From a checkpoint of a small mixture-of-experts model trained on Wikipedia.
Training: a variant of Adam for the experts, 301M tokens, 4808 steps.
Below are experts of layer 5 (counted from 0) of a mixture-of-experts language model. Rows are named router (the router's row for the expert), down (a neuron's output weights, with its number) and show model dimensions 0-223. Each number is 50 + 15 x the weight over its row's rms, rounded and kept within 0 to 99.
After each expert's rows: a language model's description of what the expert responds to. This comes from a sample of Wikipedia text that the model never trained on.

# expert 1
router:41 26 68 68 76 41 11 30 54 45 40 55 65 84 52 30 37 31 38 76 44 36 80 57 62 33 38 19 53 18 61 52 66 63 76 56 55 72 43 74 67 33 27 40 71 37 28 48 48 41 34 59 20 47 68 48 72 54 70 46 43 64 60 51 69 64 59 25 69 41 54 47 42 48 46 74 58 44 42 23 44 57 46 62 62 55 40 61 41 72 27 70 47 83 54 59 32 35 12 35 58 47 30 58 62 40 26 38 34 61 48 64 29 86 71 35 43 32 42 61 41 34 61 70 50 31 53 55 49 71 43 51 62 71 24 63 22 63 61 54 43 70 55 53 66 49 63 35 46 66 40 69 38 23 58 34 26 58 46 36 45 75 48 80 52 37 52 43 36 43 53 51 32 46 62 37 48 56 37 46 52 68 58 32 62 54 72 70 46 47 38 66 60 35 51 46 61 45 45 44 55 53 67 56 69 32 58 67 51 59 31 57 71 54 57 38 37 44 52 62 56 22 67 63
down0:65 45 50 41 59 48 47 47 68 57 55 57 55 44 36 54 17 30 04 47 57 45 47 12 63 41 60 17 24 50 57 60 82 59 50 57 40 26 48 37 20 51 55 75 44 59 42 71 35 31 47 45 42 72 44 45 26 43 51 67 37 57 40 37 48 55 53 84 55 40 71 48 67 22 53 57 59 47 48 27 46 55 58 52 31 29 30 32 54 51 46 41 71 71 50 44 73 33 40 37 58 25 43 56 57 53 60 34 48 29 39 54 20 29 38 57 35 31 50 59 72 60 34 61 47 55 66 57 64 56 54 33 85 43 54 49 66 37 65 62 31 53 52 47 39 53 25 25 55 54 60 35 53 72 58 43 65 32 56 49 51 45 28 17 49 46 85 40 69 48 71 50 38 27 64 49 36 71 52 52 52 45 69 82 82 69 39 48 57 32 56 31 57 62 83 67 55 57 50 70 42 77 50 16 47 72 61 42 54 59 84 58 43 60 47 37 55 69 54 64 77 51 62 44
down1:56 43 54 50 34 64 62 34 60 74 64 45 63 48 57 73 64 41 38 49 46 72 44 23 38 57 40 30 51 05 49 47 56 46 39 69 40 48 51 37 26 23 54 41 64 52 45 31 39 41 46 35 50 52 05 66 58 51 40 41 75 58 55 47 74 58 32 46 46 38 52 44 39 66 56 67 28 58 14 52 27 51 59 57 48 87 66 44 57 70 46 42 63 66 36 64 47 41 20 70 55 57 44 35 46 75 37 27 86 70 38 39 72 60 63 25 34 37 46 58 58 65 62 37 48 53 35 37 63 76 68 64 25 41 34 20 44 68 49 43 63 56 56 44 73 60 51 68 62 54 53 27 23 45 28 65 52 57 29 43 53 39 58 61 73 40 44 47 67 61 45 63 50 46 52 72 27 46 36 50 39 50 77 62 61 34 32 64 28 50 66 52 54 68 59 59 42 29 18 62 57 61 66 42 56 58 72 40 54 75 69 63 14 66 30 59 68 66 50 53 40 42 29 24
Description: Word-initial pieces that act as prefixes or spatial prepositions, such as pre, super, under, post, inter, plus at, high, executive.

# expert 3
router:58 43 49 67 44 35 44 42 39 21 32 49 57 61 75 28 38 30 32 57 44 38 83 69 78 45 53 31 55 26 38 56 43 65 78 42 49 74 52 66 65 54 38 52 51 40 44 49 69 53 55 64 29 52 67 38 42 53 49 41 41 64 55 53 71 60 50 39 49 52 54 21 50 60 53 55 68 53 60 37 16 25 33 67 47 68 42 85 50 82 23 51 51 54 60 51 45 38 39 54 84 71 45 58 87 68 35 44 27 56 47 57 31 62 57 38 27 38 51 58 38 34 86 61 52 23 54 73 38 62 33 51 56 75 33 59 36 67 57 48 16 47 56 67 76 58 84 57 49 64 21 59 58 39 51 26 27 65 73 36 45 61 59 57 15 46 52 45 32 38 51 48 37 40 54 48 40 50 37 46 56 83 48 31 33 80 51 72 43 47 39 61 30 52 59 32 58 44 52 54 45 69 40 52 64 42 57 38 32 57 44 76 54 39 62 42 41 27 80 54 42 46 79 56
down0:54 69 49 16 45 34 67 55 71 68 22 22 53 55 45 60 33 73 45 44 59 56 50 59 70 30 39 43 55 37 32 62 42 49 59 58 39 46 34 42 26 42 56 74 45 54 41 32 68 47 41 70 52 40 57 67 45 54 68 52 56 46 75 39 60 67 52 51 57 68 44 56 57 56 53 22 37 71 77 53 43 36 52 60 58 80 89 22 18 62 36 71 46 27 55 30 49 53 32 55 49 49 61 69 54 66 61 35 45 51 74 54 44 52 43 48 70 51 19 69 58 60 72 45 52 73 33 46 47 28 40 40 44 28 64 43 58 38 39 39 52 60 63 32 30 45 46 27 59 49 44 63 28 38 25 41 58 52 64 22 09 42 44 51 72 55 61 57 95 46 39 50 66 16 32 62 65 46 84 55 64 72 64 59 58 43 61 25 46 40 49 56 74 53 38 47 49 77 63 40 51 48 55 45 48 41 24 33 73 38 59 45 79 51 38 62 36 62 24 38 68 61 25 34
down1:51 34 70 53 72 42 37 32 36 50 62 47 61 46 43 46 72 45 49 31 36 79 58 46 37 40 49 68 54 50 47 54 52 59 26 32 48 74 59 59 60 49 52 45 42 46 50 51 30 43 21 44 62 31 44 41 60 67 46 79 48 51 39 40 63 54 62 37 40 50 45 59 80 38 37 29 56 39 59 65 53 41 70 56 40 85 88 37 47 31 29 65 53 54 35 61 75 58 23 19 61 45 43 62 47 34 62 58 61 32 41 41 50 57 86 64 39 55 69 70 50 46 57 51 37 48 55 64 23 41 65 56 62 33 64 58 67 75 28 57 65 60 54 63 38 61 00 48 19 44 55 48 64 74 79 37 45 42 17 45 49 44 66 62 50 35 43 51 55 68 51 34 28 50 59 87 38 43 38 57 41 35 60 46 67 48 50 67 11 63 27 59 37 45 53 31 67 54 71 30 25 54 41 51 56 57 53 42 44 21 41 76 19 60 29 84 77 43 62 60 42 47 51 72
Description: Uppercase letters and abbreviations, especially country codes in sports tables and acronym endings, such as ITA, GER, DV-D, JP-N, CP-V.

# expert 14
router:59 35 67 53 53 43 26 31 52 44 46 60 68 68 69 53 52 33 31 59 44 39 79 67 72 24 57 39 70 37 60 33 56 50 74 33 40 64 53 68 64 42 39 30 47 39 28 48 64 39 39 78 48 49 70 39 74 54 60 61 36 50 38 34 71 59 57 32 79 43 74 40 45 54 46 64 50 56 45 39 48 36 39 61 63 52 44 74 30 61 37 56 37 74 52 70 40 42 32 60 63 74 37 62 52 63 42 40 28 49 34 61 38 49 67 41 21 45 49 62 41 25 63 55 46 39 57 62 28 79 32 62 53 61 24 65 43 47 63 47 19 82 49 75 64 55 75 47 12 67 36 79 22 48 63 36 41 53 69 29 45 47 58 63 46 37 52 49 33 19 68 31 33 34 40 48 56 65 59 54 52 71 59 21 29 82 65 52 37 36 33 72 33 55 42 35 66 34 49 54 54 81 74 53 71 47 60 59 42 59 57 65 39 33 69 43 34 39 55 68 44 31 76 67
down0:24 36 33 39 46 57 18 50 44 52 29 80 36 49 58 51 77 48 47 52 49 78 46 67 60 35 68 45 68 43 33 56 69 23 35 44 58 35 49 65 63 24 46 56 24 34 72 54 37 31 58 53 63 45 61 50 52 52 72 70 21 45 41 54 43 54 60 64 36 67 41 60 52 56 43 49 70 70 63 21 37 35 48 54 53 68 38 57 45 02 46 64 34 52 25 44 46 59 65 60 35 58 40 56 34 53 51 56 60 47 21 60 69 14 41 52 59 52 72 49 57 64 64 51 42 67 62 43 47 50 49 45 55 56 43 86 80 22 48 54 60 57 59 36 21 46 45 40 37 38 47 72 63 66 35 45 70 43 53 62 63 28 43 27 77 44 61 54 63 75 29 62 56 90 42 52 45 72 80 61 22 69 29 68 51 25 56 56 69 50 34 52 35 41 51 26 30 57 47 36 53 50 43 58 68 52 49 32 30 49 85 67 69 39 36 59 46 54 53 36 58 75 32 21
down1:38 42 18 45 64 48 30 35 50 51 44 72 66 52 45 63 59 51 55 55 19 30 47 27 78 57 13 81 83 49 55 44 43 35 83 42 24 61 26 45 89 20 50 66 61 55 55 61 67 30 37 61 52 70 35 63 48 54 49 55 64 54 64 60 35 46 46 47 56 56 66 51 48 45 31 58 53 22 62 61 53 34 56 63 50 53 24 49 40 39 74 36 65 53 32 49 27 63 55 41 61 70 53 57 26 35 58 46 53 59 65 44 54 81 61 40 55 74 36 37 44 37 46 71 53 83 64 38 43 63 33 42 28 39 29 54 48 37 78 57 56 46 20 60 69 81 52 47 36 35 78 55 68 49 36 50 53 62 52 65 44 24 38 63 67 26 87 44 29 51 18 61 53 54 62 66 76 42 37 43 51 39 22 45 61 30 36 60 38 56 62 61 42 58 56 48 51 53 59 56 45 35 60 31 64 42 39 00 43 64 65 43 46 52 44 49 68 53 62 64 49 42 68 51
Description: Adverbs and qualifiers such as also, only, such, formerly, still, never, plus inner word pieces like Ca-val-ry, in-digenous.

# expert 56
router:43 48 65 53 50 37 33 27 43 39 40 57 57 70 65 21 49 26 29 55 66 41 69 84 72 22 32 43 59 43 58 57 69 56 47 34 53 74 60 60 57 52 20 30 85 39 48 53 42 33 51 64 36 48 70 50 49 67 50 35 39 60 67 47 80 73 71 44 59 48 63 34 35 69 75 65 59 34 37 16 33 40 49 71 51 61 34 61 22 57 39 75 49 49 47 74 29 37 22 54 52 62 44 58 65 54 46 56 45 50 40 47 35 78 54 33 53 52 42 52 50 43 67 72 37 25 42 53 33 47 31 40 55 64 08 77 30 60 53 67 29 53 44 48 66 57 48 45 32 59 40 72 41 38 54 37 34 64 64 17 42 71 69 58 40 43 39 53 32 28 44 38 41 47 54 43 59 54 53 43 45 79 71 21 42 85 61 76 35 28 29 63 53 45 43 25 67 28 51 59 45 65 62 53 55 32 72 49 38 41 35 58 69 40 54 50 52 34 75 62 33 39 64 64
down0:46 29 40 68 36 46 51 44 51 37 81 56 52 67 53 44 32 57 54 64 34 60 20 57 52 38 60 68 49 52 65 53 31 23 57 38 39 62 50 54 64 43 45 40 72 56 43 35 34 47 36 33 64 52 32 63 25 49 28 55 58 48 63 61 62 48 61 25 54 94 46 44 59 63 64 32 40 55 50 67 17 49 35 50 62 43 61 47 46 44 75 58 38 08 65 55 76 62 62 47 38 63 40 31 51 53 51 63 37 41 45 45 71 68 43 62 47 61 76 75 40 29 56 68 63 22 59 47 61 51 38 34 30 68 48 60 46 47 59 57 47 53 48 32 43 33 64 61 21 53 42 76 46 48 58 71 66 60 45 65 36 62 66 38 59 35 47 56 25 31 53 58 65 72 37 41 49 53 46 59 63 43 12 51 47 67 72 54 44 36 62 47 46 41 26 55 37 38 81 54 63 82 36 31 08 93 37 45 66 22 34 55 51 43 16 83 34 29 76 60 53 54 59 62
down1:48 74 63 63 49 20 51 59 46 71 81 50 55 53 59 64 55 43 63 44 79 54 55 16 63 46 65 24 40 51 47 56 33 33 49 73 59 21 26 35 83 37 26 38 41 64 53 47 19 53 62 63 57 58 33 35 60 73 43 55 38 47 49 68 73 60 39 49 75 53 46 64 49 45 42 64 59 47 43 16 64 55 50 23 37 32 39 52 64 50 38 54 46 50 37 62 51 31 31 44 43 51 18 53 25 50 61 42 49 54 54 52 81 25 68 45 54 46 54 76 29 61 63 39 46 73 52 46 41 66 29 50 57 36 38 53 57 37 55 37 39 73 41 52 48 38 68 36 28 46 48 49 59 55 08 36 34 40 34 65 42 38 64 58 65 39 35 57 51 50 23 36 58 36 61 65 75 57 60 57 45 60 57 81 16 45 75 62 61 66 48 33 38 44 12 53 23 48 52 73 32 64 49 35 70 67 65 53 61 65 38 47 58 46 32 57 86 73 69 45 45 66 43 83
Description: Initial capital pieces of names such as St, Ma, W, H, S, plus the th piece inside names like Mathieson, Faith.

# expert 45
router:62 41 48 60 52 49 60 41 44 17 23 55 81 59 61 41 63 46 20 64 49 34 69 57 65 35 26 48 68 51 69 36 43 70 70 36 51 71 47 72 78 24 22 45 74 43 34 51 60 50 38 87 47 50 59 42 58 59 55 32 21 60 55 36 78 47 78 33 55 43 61 23 60 55 73 65 42 49 52 18 23 43 47 53 51 49 18 55 36 57 46 55 46 49 66 60 28 40 41 53 64 81 40 51 77 43 43 33 31 53 49 50 37 65 63 43 25 35 51 75 30 35 76 72 49 46 37 70 30 52 43 60 56 53 41 77 28 57 67 71 40 61 71 46 84 53 64 46 35 65 22 54 29 41 66 36 33 39 69 35 31 56 72 72 26 43 44 51 34 26 73 52 35 42 58 63 58 54 62 49 70 75 48 44 49 72 64 60 25 39 40 59 44 45 46 26 61 32 32 65 49 80 56 50 58 44 53 40 46 51 43 60 50 45 64 33 54 28 50 57 43 48 64 59
down0:31 50 57 68 62 35 66 52 37 84 41 36 69 33 57 40 73 36 32 31 54 35 39 56 45 47 68 17 51 58 57 45 54 62 57 39 40 41 37 43 71 53 69 55 55 45 29 55 37 83 44 58 40 78 55 48 72 57 51 58 51 53 72 35 50 60 63 53 08 45 62 58 32 71 20 23 44 53 49 70 72 29 70 52 37 56 53 53 61 49 55 63 61 64 23 46 40 55 63 49 71 37 43 46 55 73 47 77 73 66 44 51 73 35 86 46 12 43 44 57 39 56 53 36 46 61 30 56 35 31 41 57 33 43 33 53 57 46 29 48 52 70 69 46 39 48 52 51 45 80 77 39 60 55 39 35 54 40 63 56 38 60 49 47 51 46 50 34 40 39 43 22 60 43 69 69 54 61 26 38 56 31 47 41 75 33 75 31 22 31 45 73 42 47 43 42 44 70 61 33 87 67 46 59 42 50 71 60 32 59 40 58 44 93 43 74 55 07 39 44 35 30 60 46
down1:43 64 64 81 64 19 58 53 45 52 61 83 37 20 74 33 54 47 48 34 84 63 38 37 25 70 39 43 64 43 65 43 61 69 45 43 47 48 26 41 56 36 23 41 50 37 42 68 46 69 36 49 47 51 13 53 57 46 48 45 37 53 54 58 51 36 43 36 35 65 43 70 44 65 66 70 46 63 49 44 42 55 34 57 28 32 68 36 72 48 51 58 56 35 69 52 39 28 51 44 61 75 48 65 64 69 68 37 27 62 21 49 49 23 45 39 29 49 68 65 66 35 64 92 50 35 39 61 28 43 64 62 23 29 46 78 45 31 51 30 78 54 62 71 45 61 29 37 51 44 41 60 60 58 77 61 57 69 76 61 60 49 32 45 26 62 32 36 60 60 41 54 47 52 51 40 49 12 46 84 59 34 48 12 43 59 55 49 29 59 41 52 50 40 60 26 38 51 65 60 41 71 26 61 58 49 64 61 46 72 55 50 46 62 42 32 75 49 50 33 27 45 30 69
Description: Final pieces of personal surnames and given names, such as -ić, -mann, -ker, -el, -son, plus the connectors and and &.

# expert 9
router:49 20 57 65 67 52 32 31 53 31 46 68 53 67 56 26 45 48 32 59 53 41 67 66 58 33 47 46 55 43 61 50 63 37 77 35 45 76 50 75 56 61 25 38 49 17 42 40 71 46 58 66 42 57 58 41 67 39 58 44 38 58 64 39 65 73 63 31 81 44 70 27 48 81 59 51 56 56 52 34 11 36 30 78 68 60 59 82 27 85 27 40 31 64 55 82 40 54 44 44 61 54 39 76 63 53 43 34 23 49 47 49 47 75 61 33 24 49 46 77 51 28 58 64 38 18 42 44 51 74 36 42 54 68 26 67 38 65 65 62 45 61 49 73 45 53 56 35 38 62 42 58 49 44 52 57 52 73 62 45 48 63 47 73 34 42 29 47 17 32 73 55 53 54 46 39 52 62 59 34 47 69 57 25 28 74 53 64 42 48 31 48 29 53 51 17 72 31 38 46 52 69 70 51 55 40 76 51 46 62 48 49 58 37 60 25 37 32 57 61 34 39 65 65
down1:31 52 63 62 77 32 46 39 33 49 26 55 71 53 51 22 90 22 65 38 53 49 56 46 45 47 48 52 25 31 44 34 36 71 60 62 51 47 84 60 53 48 65 58 50 68 55 41 58 29 44 32 47 63 66 59 71 19 43 00 45 52 59 50 37 39 38 34 73 54 36 68 26 54 63 56 61 31 49 47 71 29 53 56 57 65 57 42 26 42 75 38 44 55 37 46 31 30 40 72 54 41 71 53 56 41 54 33 59 74 25 51 36 51 67 48 56 54 83 39 55 17 40 56 55 51 47 68 32 31 37 80 33 66 37 38 55 54 42 29 75 60 56 40 54 63 34 57 69 37 44 70 50 56 77 47 40 25 52 46 15 73 60 60 61 84 44 59 50 61 36 41 43 51 24 56 39 40 72 40 72 53 43 39 51 60 33 61 47 43 83 67 58 68 38 65 51 71 28 44 26 53 44 40 64 52 33 51 65 60 53 53 35 78 62 47 60 57 55 70 40 46 56 22
down2:43 33 44 48 18 61 73 42 40 67 66 42 24 34 28 68 46 60 61 33 53 32 45 51 59 87 43 71 24 76 65 56 54 51 49 80 73 57 43 40 55 47 26 38 36 38 51 46 28 35 58 74 52 36 47 29 44 21 55 59 74 46 78 62 75 35 58 73 58 62 62 66 67 43 60 47 70 53 49 46 12 38 59 44 63 63 32 25 77 43 40 32 51 79 57 21 64 71 56 54 59 41 57 64 77 40 68 56 61 53 22 47 26 54 66 81 69 37 52 90 65 50 36 45 21 42 70 42 56 21 51 42 26 22 43 53 54 57 54 43 65 58 47 46 46 79 61 53 57 21 60 65 15 61 55 28 55 46 39 45 61 39 49 40 53 42 42 60 73 59 41 45 46 74 59 41 44 65 32 55 46 43 44 55 73 41 50 44 63 52 39 25 52 44 47 56 54 58 43 35 43 66 45 36 59 25 54 61 51 25 68 59 68 63 63 68 39 26 53 36 39 58 48 49
Description: Relative pronouns and subordinating conjunctions that open clauses, such as that, which, who, when, where, however, because.

# expert 57
router:58 45 61 50 56 54 36 47 59 34 33 47 72 50 59 41 52 42 28 74 45 30 70 62 68 35 31 42 58 26 68 59 71 49 62 29 65 69 46 61 63 49 39 31 74 19 42 56 52 36 53 71 29 58 70 45 57 45 53 33 32 58 57 32 74 64 64 27 74 38 59 29 55 66 55 50 55 35 32 37 37 26 26 69 65 57 56 67 24 73 42 51 36 61 64 76 50 36 46 41 74 76 34 49 67 58 33 36 22 43 54 52 31 60 69 52 22 44 46 73 40 44 71 67 46 47 58 68 40 59 46 44 49 65 46 58 44 65 55 71 44 58 56 69 60 63 69 42 37 67 27 65 30 36 69 47 28 56 63 28 46 74 67 70 20 34 32 49 25 19 72 55 29 43 74 43 57 61 56 56 53 79 71 27 38 69 53 68 46 31 25 68 41 42 43 42 66 44 57 53 52 59 76 56 57 38 64 30 45 50 37 63 62 20 40 25 40 51 54 69 37 40 68 75
down0:69 46 43 46 56 61 64 31 38 36 52 92 62 38 53 44 32 52 66 74 55 48 71 76 51 55 42 38 74 49 67 77 67 65 42 26 47 44 44 53 53 58 23 48 39 36 44 56 43 52 61 33 50 57 36 50 38 35 63 69 57 65 32 59 31 42 27 39 12 48 41 24 47 45 58 52 25 54 57 55 67 34 61 61 46 61 34 51 62 63 39 58 44 26 32 49 43 64 41 33 74 56 46 77 49 38 40 60 37 56 84 45 46 55 55 51 47 56 60 50 49 33 42 34 47 50 70 58 56 45 40 31 78 68 42 53 78 40 44 42 76 56 55 61 03 51 42 72 54 74 37 38 32 34 26 29 60 22 31 60 37 73 63 57 71 34 41 60 68 64 38 67 34 43 62 47 82 65 31 61 44 39 39 42 61 20 54 57 52 63 44 19 22 42 39 63 62 70 17 39 51 39 25 50 37 73 71 53 67 58 69 66 27 68 64 54 61 41 63 38 70 36 70 68
down1:59 65 35 40 54 37 60 31 31 50 54 23 54 89 25 74 48 39 41 36 41 45 35 65 59 27 46 52 65 34 29 49 62 48 29 79 50 67 28 75 45 31 50 47 47 63 42 76 39 76 63 69 53 30 37 63 83 48 63 53 59 78 51 52 24 53 58 53 81 42 65 40 48 26 36 33 35 64 70 64 67 64 17 44 50 57 37 77 18 54 70 63 53 39 46 58 34 50 75 73 40 46 57 61 63 47 52 16 54 52 49 59 36 42 55 73 50 62 73 82 53 42 48 41 58 32 30 35 28 45 37 74 16 83 35 49 63 58 41 44 46 51 44 69 51 81 38 56 48 64 59 25 41 64 58 50 67 46 30 31 54 43 43 47 48 35 44 59 22 64 33 36 70 33 66 69 42 72 53 57 36 46 67 41 64 39 39 49 41 42 42 42 51 66 20 29 55 60 43 56 64 75 46 39 46 62 51 45 31 63 56 21 56 51 56 58 47 48 64 30 23 43 60 59
Description: Colons and separators after titles, names or teams in lists and tables, such as Cup: The Game, Bochum: Wurtz, plus line breaks.

# expert 32
router:53 31 77 67 65 29 45 41 49 44 29 83 60 70 69 17 38 54 39 41 48 54 66 62 69 42 40 21 40 33 55 56 58 46 70 25 52 70 51 65 70 44 25 31 68 38 28 32 51 56 51 81 41 40 65 54 68 61 61 47 22 67 65 38 58 66 50 45 61 29 61 42 58 51 48 77 74 30 44 21 31 39 47 61 60 61 36 67 57 60 39 47 31 76 66 59 33 59 31 48 57 71 36 67 54 66 37 53 31 35 45 65 37 75 56 38 25 28 60 75 38 44 64 76 57 42 48 52 50 61 38 53 52 57 27 70 42 74 55 62 27 73 69 50 55 50 55 40 34 63 49 65 31 47 71 51 34 66 39 44 24 73 58 68 37 31 54 40 32 41 49 41 34 60 55 43 59 65 58 65 58 69 81 41 48 65 50 57 62 41 27 51 29 31 71 41 63 52 45 46 54 61 71 51 58 20 66 52 41 48 43 70 74 43 50 35 47 20 66 71 20 41 84 60
down0:48 54 37 45 78 47 59 51 41 82 44 50 48 46 36 21 40 45 81 28 23 44 68 58 47 52 75 51 67 39 41 73 51 56 62 69 53 52 49 73 40 14 61 37 43 48 30 48 50 50 67 38 33 69 50 53 70 39 69 34 23 37 46 06 38 37 40 71 57 43 69 80 43 28 34 50 39 50 59 59 61 76 74 53 57 56 48 46 23 60 52 58 59 36 52 45 42 41 48 50 56 53 28 55 32 65 33 62 52 49 43 51 58 33 63 53 69 38 51 39 54 62 43 34 75 35 76 43 45 23 45 78 43 52 72 44 51 45 30 15 74 68 43 30 28 74 62 26 74 49 59 51 45 46 67 73 25 47 64 44 60 25 57 62 57 42 54 59 59 23 51 41 79 52 34 72 69 33 62 60 51 62 48 67 41 62 37 61 40 40 57 14 39 51 72 43 43 36 61 82 63 49 46 81 43 55 46 61 13 37 47 47 35 34 86 43 54 44 63 50 61 55 42 45
down1:87 43 40 39 51 55 58 63 60 39 34 58 60 58 38 52 50 53 50 41 83 18 48 54 71 53 30 50 70 39 37 69 44 51 22 42 38 36 48 57 35 56 64 33 70 86 81 41 70 40 51 30 49 51 58 58 42 30 43 34 62 62 50 51 78 65 38 77 71 10 35 42 39 59 52 36 30 44 33 50 58 15 63 51 35 50 56 53 45 62 53 63 60 54 35 41 44 78 60 56 49 40 59 67 29 56 66 52 13 60 52 52 78 62 46 34 39 61 38 56 72 15 33 57 53 49 42 76 48 50 26 57 43 37 39 51 43 26 67 52 81 62 38 76 49 40 40 49 57 55 71 33 54 50 57 64 81 30 45 22 73 52 21 42 64 60 57 59 38 34 57 46 43 48 42 69 48 55 60 62 49 67 43 43 36 37 26 38 69 30 55 48 72 50 39 36 58 40 11 59 44 57 41 45 55 56 63 42 62 67 54 47 38 37 51 47 63 89 66 51 44 24 46 89
Description: Opening syllable pieces of names and words such as Qu, Ro, Col, Mo, Air, Court, mid, plus pronouns he and she.